Weights of a small mixture-of-experts language model, trained from scratch on English Wikipedia.
Size: 8 layers, width 128, vocabulary 4096, 33.8M parameters.
Experts: 128 experts in each of 4 layers, 144 SwiGLU neurons an expert, 2 picks a token, a softmax router.
Training: a variant of SOAP for the experts, 443M tokens, 3534 steps.
Below are experts of layer 2 (counted from 0) of a mixture-of-experts language model. Rows are named router (the router's row for the expert), gate (a neuron's input weights, with its number), up (a neuron's input weights, with its number), down (a neuron's output weights, with its number) and show model dimensions 0-127. Each number is 200 + 30 x the weight over its row's rms, rounded and kept within 0 to 999.
After each expert's rows: a language model's description of what the expert responds to. This comes from a sample of Wikipedia text that the model never trained on.

# expert 14
router,169,244,201,228,147,183,211,227,186,197,197,241,211,180,159,184,214,214,178,151,221,161,162,177,209,207,161,219,206,243,211,218,215,214,242,207,195,220,191,252,192,158,245,199,194,200,252,170,163,183,204,186,214,220,191,254,212,237,220,248,162,212,171,236,183,164,139,164,191,165,246,239,161,199,180,218,231,199,223,228,204,194,190,162,172,150,203,195,262,227,286,212,180,224,211,228,188,168,210,204,205,211,223,175,209,163,145,259,204,168,233,159,213,246,176,207,185,256,225,216,204,220,246,212,143,240,164,196
gate2,207,219,223,213,218,182,199,191,225,227,160,251,212,190,202,154,191,266,181,215,247,160,223,222,181,162,178,174,180,245,244,213,245,264,231,178,174,213,148,181,178,202,226,209,146,236,195,243,200,178,215,233,109,151,170,220,228,203,246,195,221,221,239,213,185,196,229,191,190,220,169,213,213,173,182,176,248,204,143,206,184,174,165,165,192,230,192,234,185,220,216,156,190,218,201,213,192,212,188,219,261,208,186,202,149,233,153,200,215,171,191,135,255,188,158,222,179,193,266,174,228,203,179,223,222,239,189,191
up2,194,225,182,201,149,179,148,215,202,177,170,166,236,185,200,194,198,204,215,290,230,204,200,181,184,218,228,215,146,218,224,187,233,249,242,174,271,184,187,209,206,201,208,173,198,168,212,171,163,253,157,223,229,158,172,190,186,199,226,231,237,213,212,182,220,219,235,166,194,211,194,267,164,221,229,235,198,230,203,152,223,204,198,164,192,243,246,206,230,207,218,210,199,205,186,120,180,219,188,238,209,180,235,180,147,207,195,195,198,233,192,233,236,211,176,190,124,138,174,206,192,258,234,191,251,254,207,207
down2,217,139,185,205,239,199,168,189,198,159,241,188,201,220,172,202,173,216,182,242,218,232,221,192,223,188,243,190,233,157,198,212,162,215,190,218,169,219,206,228,191,204,231,182,183,169,186,187,201,176,133,252,191,198,213,146,187,249,201,184,201,209,197,233,100,186,182,211,179,182,211,252,254,217,242,232,214,242,152,214,193,256,176,221,156,225,214,198,252,188,199,238,228,192,249,219,226,235,141,229,221,235,162,196,193,215,160,156,196,188,241,191,174,167,192,212,170,133,188,197,169,233,209,176,186,220,162,264
It responds to: Name-internal fragments. Second pieces of personal and place names after a capital start, e.g. Py-ot-r, Dor-ot-hea, San Anton-io, Pal-o Alto.

# expert 23
router,166,225,174,225,170,170,223,198,162,161,232,234,194,226,198,161,221,235,200,154,210,185,168,167,266,242,193,208,203,197,226,196,219,173,213,205,221,233,182,208,252,172,222,178,188,127,244,169,175,169,225,171,246,196,193,209,183,195,240,232,187,195,160,231,148,192,157,165,221,193,206,236,186,212,228,280,209,167,190,228,194,229,129,192,142,206,155,194,210,215,255,185,213,168,162,211,195,193,235,202,211,207,226,184,234,126,205,252,234,174,177,183,211,199,174,217,193,213,259,224,156,243,221,196,180,227,171,167
gate5,201,170,180,140,245,193,188,206,190,189,204,247,134,238,186,193,161,191,236,199,222,206,164,179,261,181,192,213,209,199,241,152,201,216,250,135,180,219,198,217,262,174,208,164,163,208,224,212,202,188,204,213,206,155,250,175,207,214,246,189,166,233,181,187,194,175,174,199,218,197,157,245,153,165,178,246,182,173,196,211,215,251,205,191,204,233,225,227,256,160,146,132,134,194,214,227,213,221,180,168,256,205,191,223,212,201,178,258,194,219,173,215,226,197,237,162,240,194,172,202,176,228,222,174,214,235,232,170
up5,176,151,188,203,254,176,198,208,240,177,264,187,171,202,158,191,196,190,225,171,250,238,190,175,227,206,199,209,214,146,232,189,228,256,231,172,152,240,199,207,199,186,201,198,190,225,222,183,171,223,227,181,246,218,185,187,220,203,162,221,196,202,177,230,184,169,215,195,222,190,161,218,146,215,226,238,203,151,191,139,200,210,150,184,205,246,261,266,213,161,196,212,179,219,128,193,234,227,156,218,206,266,208,200,173,171,140,175,203,220,161,226,208,221,163,218,210,177,180,175,188,242,221,140,214,208,243,153
down5,204,168,182,214,245,179,202,157,168,254,223,177,154,243,238,228,233,223,184,199,153,176,210,173,183,185,168,217,154,210,220,220,162,223,196,221,175,207,226,220,168,236,193,239,190,201,283,212,171,249,229,181,200,236,198,191,172,278,198,143,235,178,264,149,214,211,198,251,181,211,250,213,221,196,185,213,175,188,225,109,195,177,210,247,160,192,204,182,254,218,171,268,239,162,221,199,208,174,180,186,206,193,247,221,169,193,162,179,161,177,189,210,207,189,217,206,182,183,197,231,187,182,194,200,171,161,222,194
It responds to: Linking words, participles. Prepositions and linkers such as with, along, together, however, due, and verb endings like -ated, -ating, -ited after stems.

# expert 33
router,179,232,187,192,176,211,219,214,177,192,243,196,149,173,150,180,198,258,181,153,224,173,173,169,200,257,170,260,236,173,232,192,239,213,264,223,193,236,165,216,224,165,228,189,204,183,229,204,167,150,172,175,219,248,219,203,234,212,235,252,182,178,196,206,184,157,122,157,211,192,240,249,168,254,219,256,195,162,185,210,198,179,160,181,168,175,208,195,245,216,210,168,188,173,182,281,204,179,205,162,230,201,226,193,233,179,194,200,202,213,229,177,206,220,200,199,203,219,238,214,174,236,250,164,192,244,176,188
gate13,196,154,201,189,210,179,211,203,144,200,205,182,211,232,179,220,190,254,192,211,173,226,135,216,189,234,161,229,172,179,172,217,239,206,221,231,190,179,175,188,164,204,207,187,160,200,168,213,228,145,159,188,208,208,198,158,178,218,161,289,227,201,175,185,204,158,161,237,221,160,259,157,195,206,130,256,178,151,219,175,196,222,181,185,182,237,212,170,195,258,180,177,218,185,226,208,209,161,176,166,253,211,175,191,197,145,253,205,195,208,274,234,196,190,245,179,157,199,218,179,213,231,207,247,230,231,187,182
up13,216,258,221,228,191,176,191,205,251,173,201,197,187,190,214,193,148,178,214,234,262,152,251,159,223,153,174,158,241,193,241,188,184,216,196,212,223,239,224,210,247,229,209,214,192,231,246,198,190,259,216,213,214,186,191,215,186,245,209,121,168,192,238,178,210,236,268,214,209,221,181,246,213,182,244,176,205,226,191,236,174,199,278,168,225,200,248,176,209,205,219,185,174,258,193,166,230,241,206,237,215,184,225,209,229,207,146,164,187,163,161,176,171,217,151,187,237,196,207,217,187,217,173,195,187,142,212,190
down13,186,255,143,261,215,214,218,195,200,109,180,228,226,250,197,225,223,173,195,186,200,176,268,182,213,173,241,236,216,159,229,180,240,235,158,231,181,141,205,187,202,154,228,252,262,222,224,209,208,198,189,209,201,173,175,203,190,247,201,183,168,165,194,183,202,220,194,174,198,227,202,221,251,218,192,173,200,195,193,214,149,230,248,234,173,208,234,195,256,175,170,224,171,251,192,202,234,208,248,225,163,238,205,159,246,176,159,229,238,171,166,185,232,179,184,230,181,219,208,188,249,201,209,172,206,219,195,235
It responds to: Mid-word stem pieces. Inner pieces of longer Latinate words before endings like -ated or -ation, as in intrig-u-ing, def-in-itely, insuff-ic-ient.

# expert 15
router,155,216,179,237,178,204,216,238,163,188,217,195,186,205,201,147,196,258,168,164,255,151,177,152,215,220,200,204,199,214,232,177,222,170,225,238,207,222,179,222,236,189,248,169,134,150,251,144,183,186,191,196,181,239,192,216,198,202,236,217,214,190,212,242,157,189,169,158,226,176,208,213,202,258,210,214,222,205,229,229,175,248,145,188,195,161,164,188,202,268,228,247,214,193,163,225,193,166,225,187,233,202,212,192,234,192,189,218,226,159,170,169,239,186,166,220,172,240,210,224,149,233,211,219,158,255,151,162
gate3,151,233,225,224,267,133,223,199,167,208,130,175,180,194,180,153,213,240,192,188,146,172,220,165,251,192,223,185,181,224,182,156,215,205,206,262,232,221,196,203,189,215,203,232,182,171,233,163,190,161,172,201,182,170,232,236,196,151,216,168,186,169,172,159,214,154,164,225,227,179,210,170,216,211,171,215,219,205,225,229,191,202,210,146,216,162,169,176,216,271,205,163,250,170,161,232,162,226,251,227,217,190,188,213,201,211,164,291,193,228,209,166,216,224,212,187,207,191,191,190,246,220,233,208,161,198,188,207
up3,151,203,226,190,192,238,247,224,180,235,202,167,180,182,171,174,249,217,178,203,171,215,185,228,213,119,227,191,158,203,218,179,241,168,224,165,169,215,194,249,224,227,172,209,241,185,222,170,177,201,187,191,198,204,223,189,178,157,205,151,200,139,203,184,177,168,179,232,167,199,246,230,172,207,196,209,182,206,235,256,186,183,189,189,220,110,209,193,164,252,160,204,236,185,205,212,136,265,207,250,261,170,199,204,142,212,170,247,221,206,229,228,228,204,179,176,257,175,211,202,220,199,228,249,187,179,198,207
down3,254,185,196,227,191,211,234,267,224,225,218,200,173,171,200,138,278,240,215,194,176,171,174,192,179,180,191,207,207,200,214,205,184,201,208,209,212,204,228,134,155,220,137,176,226,230,240,210,203,195,245,186,174,151,237,220,182,248,246,227,210,202,276,237,184,206,183,210,175,185,173,152,226,214,192,198,228,151,179,202,198,127,206,211,177,196,242,173,225,170,206,205,162,188,185,191,251,219,228,268,203,223,243,194,227,226,273,248,179,199,197,217,217,219,223,171,179,213,170,222,210,228,226,231,164,171,179,180
It responds to: Census demographic words. Nouns and adjectives in census and population text, such as household, people, living, older, American, plus units like mm.

# expert 11
router,173,209,165,230,165,235,241,260,142,168,214,239,191,201,170,176,227,232,187,171,255,177,171,135,194,190,163,238,217,220,233,203,237,190,227,214,213,236,171,245,223,196,233,162,168,155,250,167,183,170,216,177,256,215,168,198,195,219,217,213,180,217,183,221,194,189,175,179,225,163,228,224,175,221,193,245,188,197,209,226,180,207,149,173,181,181,184,187,212,247,222,219,193,195,179,213,200,172,222,169,250,182,237,178,234,177,142,231,232,129,202,178,221,207,180,233,159,250,218,216,187,229,211,207,178,223,155,110
gate3,145,223,193,203,209,175,190,192,164,191,213,226,156,184,206,149,176,172,137,208,230,216,227,192,191,136,205,198,232,180,202,194,221,198,187,205,234,185,247,269,204,225,194,190,254,199,203,207,138,156,216,239,214,178,260,192,238,232,236,233,248,175,176,155,208,202,203,216,199,144,210,175,230,218,197,233,230,246,179,198,211,165,187,184,221,161,159,178,201,184,168,180,268,204,146,196,228,137,176,175,164,195,203,149,165,173,217,194,177,261,241,236,194,183,202,227,216,205,205,215,197,201,173,258,175,156,209,147
up3,207,200,177,178,187,210,193,204,215,182,152,187,181,202,203,215,239,185,234,219,175,162,207,222,171,203,157,183,231,243,198,214,195,197,226,198,145,225,151,151,226,211,208,198,164,205,199,175,207,205,218,197,197,135,154,182,206,207,165,207,206,272,183,217,134,174,228,185,199,225,205,192,152,201,176,161,170,182,165,157,274,220,225,206,256,211,225,191,217,199,235,263,187,232,251,273,169,210,202,196,211,198,211,193,237,197,187,227,204,130,199,190,232,237,242,138,188,111,218,163,216,208,223,145,204,227,206,182
down3,226,193,196,200,194,179,164,240,198,217,249,173,198,138,244,197,214,165,207,220,196,193,123,205,201,200,178,160,226,246,180,212,155,174,216,211,168,163,189,197,189,217,257,227,205,163,172,213,150,248,160,168,189,188,171,145,201,276,131,161,235,221,193,230,171,217,169,234,229,191,166,200,198,210,228,190,174,211,172,242,137,241,216,240,218,230,183,219,175,220,228,181,224,200,237,201,202,187,186,195,202,203,131,204,211,171,188,227,183,208,217,168,263,162,186,158,218,187,239,179,189,169,163,199,173,198,141,242
It responds to: Biography connectives. The, and and commas in biographical prose about a man's career, plus career verbs such as studied, worked, wrote, produced.

# expert 43
router,186,246,172,223,143,180,226,228,158,159,218,223,198,212,178,151,206,216,160,127,224,205,179,172,245,196,176,208,191,228,205,223,254,202,182,225,236,186,159,208,251,196,194,147,189,155,237,166,176,187,190,167,230,212,163,196,212,213,225,194,189,182,166,201,169,155,173,203,201,162,244,193,216,195,213,212,215,190,252,249,170,252,161,180,200,158,184,233,176,284,247,249,184,222,203,197,168,149,215,191,255,232,229,193,235,178,194,253,234,161,212,190,233,212,198,236,177,221,237,191,177,229,181,220,185,243,167,182
gate2,212,237,179,189,204,125,178,196,163,197,179,164,234,226,177,231,205,146,172,196,241,189,200,204,207,156,193,235,218,268,221,180,273,238,165,153,162,173,174,226,238,166,186,246,180,206,225,210,219,241,221,189,205,221,229,195,227,200,227,180,197,202,199,192,161,210,194,242,148,224,251,158,201,195,205,213,176,243,202,248,212,252,193,208,188,222,204,165,179,184,258,160,206,216,194,144,172,198,248,236,206,161,192,205,172,218,182,217,213,193,271,238,223,230,219,240,178,182,180,239,171,143,217,206,228,240,203,145
up2,185,117,215,234,152,258,232,176,239,197,182,179,198,199,177,193,211,218,165,195,213,221,177,196,239,212,204,185,215,189,202,175,228,195,143,177,166,178,176,195,183,158,241,182,194,206,244,226,171,153,232,244,165,234,200,248,171,202,253,195,238,210,179,185,179,174,190,186,165,216,181,203,203,206,244,140,258,184,200,161,218,196,190,233,244,197,260,227,157,166,146,186,196,225,192,230,175,229,196,214,200,208,170,152,246,154,123,138,203,202,219,197,243,170,191,197,173,213,181,196,168,232,209,188,233,185,245,245
down2,188,188,164,220,148,167,214,197,173,183,140,165,159,195,192,233,230,196,194,214,132,237,233,219,241,226,189,187,199,177,165,196,183,171,204,149,176,255,184,199,175,211,209,221,206,235,199,188,210,161,194,198,181,129,204,225,155,235,188,153,201,174,219,218,167,244,225,253,234,234,215,202,217,215,170,217,243,208,192,250,180,185,228,198,238,195,243,243,176,284,215,216,200,166,156,216,201,166,227,200,183,184,188,227,211,140,220,222,143,173,149,232,189,198,167,234,193,223,212,189,155,166,201,178,171,121,197,208
It responds to: Names in proper nouns. First names and name words in titles, places and organisations, such as John, Tom, Red, Night, Street, Mount, Shakespeare.

# expert 32
router,174,202,198,212,153,204,230,257,143,172,214,232,194,214,194,181,226,214,181,192,223,183,179,181,243,196,167,215,216,220,241,203,229,177,253,250,216,207,137,200,251,203,245,135,166,206,198,140,147,186,186,215,241,209,195,209,206,230,222,249,203,178,201,214,193,185,171,168,207,207,253,204,163,219,225,214,187,138,237,238,184,251,173,177,201,187,173,179,188,243,223,236,203,171,183,232,192,182,220,178,232,245,224,188,253,188,199,240,244,195,192,202,226,216,178,216,189,257,213,223,150,230,198,175,146,247,148,133
gate2,225,208,202,208,179,193,166,271,242,228,190,186,190,281,198,185,218,197,228,183,217,194,263,154,211,178,198,248,212,191,218,200,197,250,197,186,206,212,186,148,202,201,191,181,243,177,179,164,174,213,245,230,202,198,154,239,174,207,233,182,184,187,222,195,171,221,127,206,146,188,223,219,147,178,197,205,271,190,173,173,199,186,160,184,136,241,224,228,173,172,203,196,217,189,209,258,164,213,144,169,180,209,151,170,212,183,131,190,188,200,133,189,200,200,179,250,208,171,174,226,173,170,197,217,218,161,247,188
up2,236,206,175,223,197,192,243,259,187,205,236,185,272,209,227,242,162,233,149,209,179,202,230,202,181,238,209,186,211,176,206,190,264,180,215,246,182,193,176,239,201,235,174,231,239,219,233,189,223,214,217,186,259,212,185,187,248,220,223,200,204,214,276,194,178,193,238,168,188,288,212,153,179,212,190,155,145,221,223,215,170,191,208,229,258,167,211,187,233,205,213,185,210,161,164,182,214,188,267,191,238,185,216,209,236,192,214,182,163,246,215,228,200,212,213,170,252,222,204,228,195,215,176,115,210,198,200,218
down2,157,196,121,201,147,221,214,182,204,227,222,186,234,196,148,182,213,220,181,205,201,155,180,211,259,202,218,179,151,242,235,246,199,238,188,188,225,157,222,202,195,215,186,265,181,161,183,221,178,197,252,159,203,221,242,144,270,178,238,213,220,201,220,176,158,223,235,182,169,206,194,164,176,179,244,268,198,148,168,138,193,155,179,203,187,169,167,152,187,193,236,213,278,174,202,206,213,168,235,202,204,193,200,224,197,199,191,192,212,157,150,173,232,196,214,193,185,167,249,198,179,185,186,192,193,222,205,210
It responds to: Mixed word completions. Loose mix: word completions like Ab-bre-viation, St-aff, S-ource, Grade II, plus nouns such as children, men, father.

# expert 52
router,177,190,182,252,166,217,226,245,173,164,240,228,168,229,173,183,193,228,179,168,253,162,181,164,233,194,172,250,214,224,241,199,239,203,237,225,198,236,156,206,236,170,233,161,163,165,221,171,160,196,193,178,259,241,159,186,207,240,221,230,181,213,171,239,172,195,184,180,222,176,225,215,176,237,208,220,207,202,254,225,176,213,173,168,175,183,192,194,224,252,220,246,190,183,177,237,207,179,202,179,245,199,220,182,231,162,179,230,243,138,214,207,230,195,184,242,160,250,239,242,167,236,189,223,167,238,146,163
gate0,211,183,236,211,170,176,194,174,132,210,273,181,229,203,205,221,227,181,167,188,204,185,223,198,231,203,201,248,209,174,247,196,196,217,198,208,182,236,167,158,195,187,218,188,172,214,188,187,213,213,163,181,247,221,128,190,210,230,190,167,172,209,150,214,212,185,228,177,202,239,223,198,185,205,210,180,232,235,259,203,174,249,175,206,224,158,150,163,219,207,163,207,238,158,183,230,168,245,183,212,217,272,175,147,237,161,237,185,244,112,231,246,173,168,168,199,218,225,179,182,170,230,241,238,194,204,245,208
up0,195,205,147,189,206,203,218,175,246,201,148,233,199,191,196,189,151,203,237,247,211,251,182,154,146,221,173,146,190,237,185,163,206,167,221,195,188,148,185,249,183,208,182,232,221,181,223,226,182,155,223,247,150,205,265,206,214,196,211,225,262,170,240,212,202,232,160,248,203,178,180,183,188,178,139,184,206,193,189,215,225,134,200,189,210,218,226,254,166,216,230,209,208,227,219,197,226,140,207,225,170,153,237,257,195,223,190,206,165,282,171,169,182,206,193,209,196,211,239,225,233,184,208,160,199,178,214,182
down0,166,217,181,177,184,218,223,183,214,160,208,202,173,238,216,208,172,245,188,214,187,239,252,131,203,206,237,226,172,131,247,208,208,230,193,177,240,202,164,197,233,247,144,216,234,223,164,207,153,165,272,181,186,238,226,202,210,177,197,195,188,222,207,178,218,168,195,246,203,179,224,288,206,281,191,207,199,182,229,172,178,191,219,211,200,202,204,150,169,173,192,161,186,181,233,213,164,226,216,240,188,241,170,127,193,230,190,206,247,207,217,181,187,196,174,245,169,215,198,189,200,173,185,140,157,193,230,218
It responds to: Numbers and quantities. Number words and digits for counts, dates and years, such as two, three, several, few, Some, and digits in dates.

# expert 50
router,139,232,161,293,166,188,202,244,145,134,213,239,179,158,177,164,219,217,192,159,248,174,134,187,212,195,219,210,193,255,242,226,226,203,241,227,233,171,196,235,238,180,230,178,219,175,261,222,173,185,210,160,212,217,205,204,204,184,259,236,211,214,177,207,177,176,151,176,209,161,197,202,198,225,240,203,227,205,258,225,200,238,181,179,198,181,202,180,224,199,246,226,183,203,220,254,187,173,196,180,264,232,239,190,222,202,179,203,228,165,209,180,222,198,200,218,161,205,197,209,189,222,225,228,129,222,189,211
gate0,214,193,192,196,192,219,203,250,211,224,191,230,190,194,197,232,218,129,207,186,165,217,188,225,245,157,106,185,224,224,202,248,230,191,186,213,193,215,216,197,201,180,231,258,229,230,214,165,216,191,170,223,235,245,236,157,193,193,218,275,170,174,217,179,156,160,174,215,228,168,166,174,199,204,147,176,223,206,186,138,181,241,149,254,207,177,226,198,223,221,211,172,224,224,194,273,223,192,214,241,262,212,197,240,194,217,175,208,194,174,202,161,214,200,209,200,212,228,228,178,204,235,196,176,245,266,155,235
up0,227,227,232,172,162,200,192,242,200,196,265,219,195,180,218,226,209,174,212,171,199,209,188,202,180,161,137,195,216,205,159,225,203,213,212,226,196,215,219,213,171,152,142,216,143,214,212,187,200,174,198,210,198,214,246,156,172,185,191,206,170,239,242,219,213,191,211,272,163,157,178,212,235,204,132,188,195,261,172,164,154,210,149,194,185,199,225,191,189,144,216,141,141,150,189,230,216,193,216,208,149,171,207,190,254,179,191,116,225,183,212,210,180,244,192,194,239,208,195,232,221,214,208,151,151,238,206,209
down0,215,185,173,241,226,191,165,236,204,164,161,176,180,214,177,195,183,172,233,172,215,185,197,184,234,210,216,198,213,137,221,187,180,206,179,218,177,207,210,182,159,240,176,228,176,212,178,226,212,149,188,248,161,212,183,170,208,250,186,230,233,171,200,236,184,193,126,234,223,126,195,197,163,147,182,162,230,212,227,227,166,170,178,166,155,199,206,204,207,233,174,153,204,159,163,209,184,233,171,228,189,174,195,196,217,231,183,172,199,120,211,174,195,223,189,170,205,136,161,231,177,161,270,200,172,224,136,250
It responds to: Slavic and foreign name pieces. Middle pieces of Slavic and other foreign names and words, e.g. Herzeg-ov-ina, Czechosl-ov-ak, Be-eth-oven, Soph-om-ore.

# expert 25
router,156,193,190,233,176,229,232,259,187,178,218,229,169,216,182,177,237,226,152,156,251,193,167,158,218,216,174,241,202,234,236,214,259,204,223,230,206,220,146,218,244,199,238,145,170,183,208,176,168,185,194,181,226,251,151,221,205,219,228,243,193,213,199,232,163,199,191,178,217,177,235,200,170,238,209,226,219,180,230,214,162,189,166,162,184,174,202,169,232,271,222,194,182,167,169,202,167,173,213,175,212,196,229,146,218,152,169,225,236,173,194,161,201,211,191,249,130,222,227,217,163,223,190,201,169,222,159,141
gate6,182,217,208,195,208,278,199,196,248,148,190,155,289,180,230,150,210,217,199,147,186,188,219,192,169,153,216,182,203,205,194,203,164,203,185,257,206,203,182,183,237,198,171,196,240,197,191,199,228,220,188,158,170,238,206,149,218,212,204,211,196,190,224,245,167,220,186,196,214,179,234,178,204,215,210,210,205,181,252,191,213,222,205,191,212,199,230,184,254,168,245,214,165,154,190,190,173,182,146,170,215,196,237,258,248,172,174,220,227,268,209,208,276,256,242,194,177,188,153,121,197,199,229,191,176,221,215,219
up6,226,182,201,204,208,179,144,153,138,235,227,265,169,253,177,219,215,157,208,225,254,237,201,171,197,222,211,215,225,194,221,207,237,195,216,146,209,188,170,194,187,225,214,227,171,196,185,251,172,212,220,287,223,247,193,230,205,207,219,201,184,213,191,189,216,150,222,203,185,223,159,239,140,147,184,179,181,190,195,225,172,183,220,217,140,185,174,191,166,237,179,200,231,236,199,211,203,147,233,225,189,209,167,190,174,241,227,211,191,159,200,186,110,180,194,205,236,226,249,228,171,207,197,209,230,150,151,182
down6,165,227,196,153,140,196,186,214,235,162,167,197,191,198,201,124,199,152,251,179,207,220,243,160,190,175,212,194,187,178,164,238,199,237,182,204,185,195,224,145,250,202,186,212,158,203,115,167,209,200,210,213,187,164,189,190,257,248,196,217,205,221,200,226,186,200,155,235,198,185,159,213,199,195,179,201,180,205,234,231,205,189,137,220,158,192,150,206,257,154,163,173,280,172,187,170,222,183,228,164,151,181,175,190,157,136,188,224,186,179,199,176,201,240,217,198,230,226,183,186,186,203,152,218,191,246,197,183
It responds to: Capital initial letters. Lone capital letters that begin a word or stand as initials, such as the O of Atlantic Ocean, George H. W. Bush, MPC · JPL.

# expert 16
router,166,180,185,217,175,189,246,237,187,175,222,261,178,195,187,166,195,252,191,169,258,164,176,121,213,228,167,194,223,225,223,183,220,188,207,246,181,215,179,229,218,184,218,182,176,143,262,192,165,198,222,201,234,232,161,198,197,246,203,214,188,215,184,250,187,209,182,194,246,136,228,206,212,235,206,235,195,159,237,206,180,206,175,178,194,169,192,221,225,270,207,193,243,200,180,230,151,180,226,190,210,210,248,210,230,169,149,249,246,159,207,193,231,194,195,223,189,273,235,229,168,237,193,224,176,210,186,145
gate1,181,176,207,237,143,187,184,171,171,229,221,167,195,136,221,234,189,177,170,213,206,203,214,180,209,204,231,243,205,217,258,192,243,185,194,164,196,165,208,160,221,174,238,207,131,227,222,166,160,209,264,165,232,175,181,174,170,126,196,188,185,197,203,214,242,192,165,130,221,213,191,148,219,173,225,257,194,208,217,183,206,165,238,247,182,157,207,151,222,191,165,174,218,228,188,225,169,240,182,251,162,230,212,173,213,174,249,240,177,167,213,244,240,161,205,213,163,196,242,208,212,194,235,189,172,218,185,213
up1,244,171,148,160,251,135,226,190,196,208,191,179,174,233,102,212,192,200,235,218,149,170,176,189,210,178,175,230,180,250,174,206,187,144,147,169,219,261,196,188,208,189,190,181,213,182,166,217,251,207,145,228,206,214,211,248,158,202,250,226,221,215,172,220,185,200,217,199,221,178,229,228,162,199,163,184,238,182,195,221,183,163,176,177,159,238,187,208,174,239,178,189,177,167,221,199,237,181,249,225,213,180,140,205,225,187,211,157,203,186,187,212,161,194,175,192,140,156,186,177,181,202,167,258,217,197,211,240
down1,223,179,150,204,170,206,162,198,231,193,190,170,219,237,162,211,171,193,179,154,184,247,217,183,227,186,167,183,156,208,231,196,201,225,178,196,220,236,192,215,230,184,175,265,237,202,202,176,259,168,136,224,120,233,209,212,194,231,191,165,206,137,176,236,175,205,180,214,190,204,175,212,212,191,190,190,187,182,194,179,150,251,131,162,195,247,214,163,178,225,247,204,180,252,209,181,176,146,229,228,203,245,196,178,182,214,149,197,231,181,202,202,196,165,213,190,190,170,230,176,151,146,172,235,198,273,167,228
It responds to: Career and possessive words. Possessives and ordinal adjectives before nouns in sports biographies, such as his, first, final, career, record, debut, season.

# expert 39
router,152,183,198,203,157,157,198,204,131,182,235,201,187,179,173,178,220,235,170,173,196,172,134,184,220,212,191,199,212,245,222,172,241,168,224,229,190,213,156,246,229,211,228,164,158,166,212,166,155,176,235,198,245,220,196,199,223,201,211,248,224,235,182,245,165,183,195,180,250,196,230,184,198,245,205,233,231,187,259,217,217,202,160,184,220,181,195,199,233,210,201,269,215,187,180,237,184,158,187,227,221,193,185,175,208,201,165,217,204,115,185,211,227,213,186,258,170,225,211,247,161,220,209,210,156,244,131,157
gate3,194,170,145,251,200,190,207,176,175,221,234,171,222,183,193,150,244,250,218,254,222,227,181,214,195,212,244,198,170,132,212,233,223,200,278,188,148,170,216,174,173,229,221,189,174,228,174,193,174,210,190,187,202,180,197,161,210,215,250,211,219,185,260,217,197,217,148,217,234,187,258,213,162,192,201,221,167,132,173,221,195,223,194,208,241,223,183,207,209,239,196,247,202,232,140,186,210,217,172,247,233,183,199,217,197,173,189,227,176,185,168,215,281,186,183,161,143,168,224,153,220,188,213,207,175,180,189,246
up3,181,216,185,182,218,214,130,168,134,212,192,212,203,216,224,172,251,198,175,210,235,164,171,223,173,185,208,215,222,164,283,169,185,192,213,192,187,230,229,199,219,232,171,244,189,173,211,232,161,229,192,244,252,223,200,227,146,173,201,161,242,215,205,183,215,227,162,172,223,215,196,232,225,160,213,199,256,153,130,182,161,195,204,216,197,240,177,207,190,264,145,200,201,194,194,185,171,207,228,241,229,158,225,219,197,184,174,175,157,191,171,166,223,208,167,198,160,182,235,199,214,173,293,169,184,204,180,230
down3,199,196,217,269,176,202,181,215,189,161,208,200,194,217,179,190,225,218,175,171,201,199,278,241,273,192,227,148,256,226,208,196,187,265,229,235,150,144,196,251,190,220,193,219,225,210,197,230,183,166,214,190,170,246,251,240,212,199,206,233,212,175,204,164,181,204,185,195,204,171,193,241,186,193,180,240,196,173,158,201,167,220,148,179,215,223,239,199,164,190,146,163,130,174,205,211,212,185,223,193,174,133,184,219,199,176,220,170,206,250,156,170,213,206,182,197,207,197,263,236,199,158,207,267,234,211,208,181
It responds to: Taxonomy infobox fields. Field names and values in biological classification infoboxes, such as Phylum, Genus, Species, Family, Arthropoda, Synonyms.

# expert 29
router,161,197,177,260,205,235,225,223,190,182,240,246,172,224,193,180,242,223,188,149,239,182,193,179,221,190,190,212,217,215,243,185,220,203,247,238,186,217,132,209,229,182,248,161,164,155,227,197,132,174,233,173,230,226,134,210,207,213,234,213,194,214,177,197,180,168,186,188,203,166,207,219,187,237,219,233,213,199,218,263,170,231,173,184,161,184,198,196,261,254,221,249,209,188,196,231,174,160,221,171,213,240,218,195,238,175,200,243,248,161,213,205,223,219,165,228,152,218,212,229,190,224,196,218,200,236,164,119
gate1,205,187,166,170,219,190,183,152,171,237,204,208,204,203,219,186,198,182,227,261,230,205,179,214,207,171,178,185,180,225,201,195,190,148,220,214,187,249,150,212,186,187,236,169,218,161,196,307,187,228,215,187,198,159,192,200,238,223,199,232,185,283,227,182,217,169,211,152,177,218,218,184,272,205,221,244,194,220,212,222,237,207,183,179,190,235,177,175,195,144,163,215,193,205,165,230,212,195,203,252,176,227,212,226,262,207,194,227,203,226,214,137,132,266,197,204,270,217,228,211,187,212,177,186,177,182,231,162
up1,248,228,205,211,172,150,223,223,264,165,194,192,232,237,168,176,193,178,206,136,169,178,218,170,183,201,206,228,224,150,170,218,248,233,194,189,227,114,224,180,204,179,169,210,211,235,211,176,204,224,210,228,207,256,229,193,169,177,237,190,227,143,170,217,193,226,192,192,231,189,183,209,172,170,150,166,219,186,223,185,243,125,195,194,169,181,229,222,205,218,213,180,185,190,196,199,160,261,205,192,197,210,213,161,147,200,208,224,161,138,178,253,252,150,255,255,198,199,211,224,229,186,195,185,163,186,188,229
down1,188,201,189,172,207,195,232,236,202,207,252,150,177,174,162,141,201,208,234,170,229,204,181,204,215,160,218,221,152,210,217,239,210,282,214,208,215,228,156,213,178,227,251,131,171,174,212,220,236,147,189,223,246,203,224,200,164,230,211,195,193,228,196,204,226,202,181,161,215,223,210,207,257,265,199,162,250,252,203,197,220,132,262,154,159,200,170,219,224,207,156,180,223,227,209,251,187,195,148,233,179,218,230,173,189,197,194,240,191,235,207,173,212,219,192,210,215,233,254,208,249,215,190,173,228,197,171,188
It responds to: Auxiliaries and adverbs. Auxiliaries, modals, negation and adverbs in the verb group, such as not, have, had, would, can, also, only, as in Not only.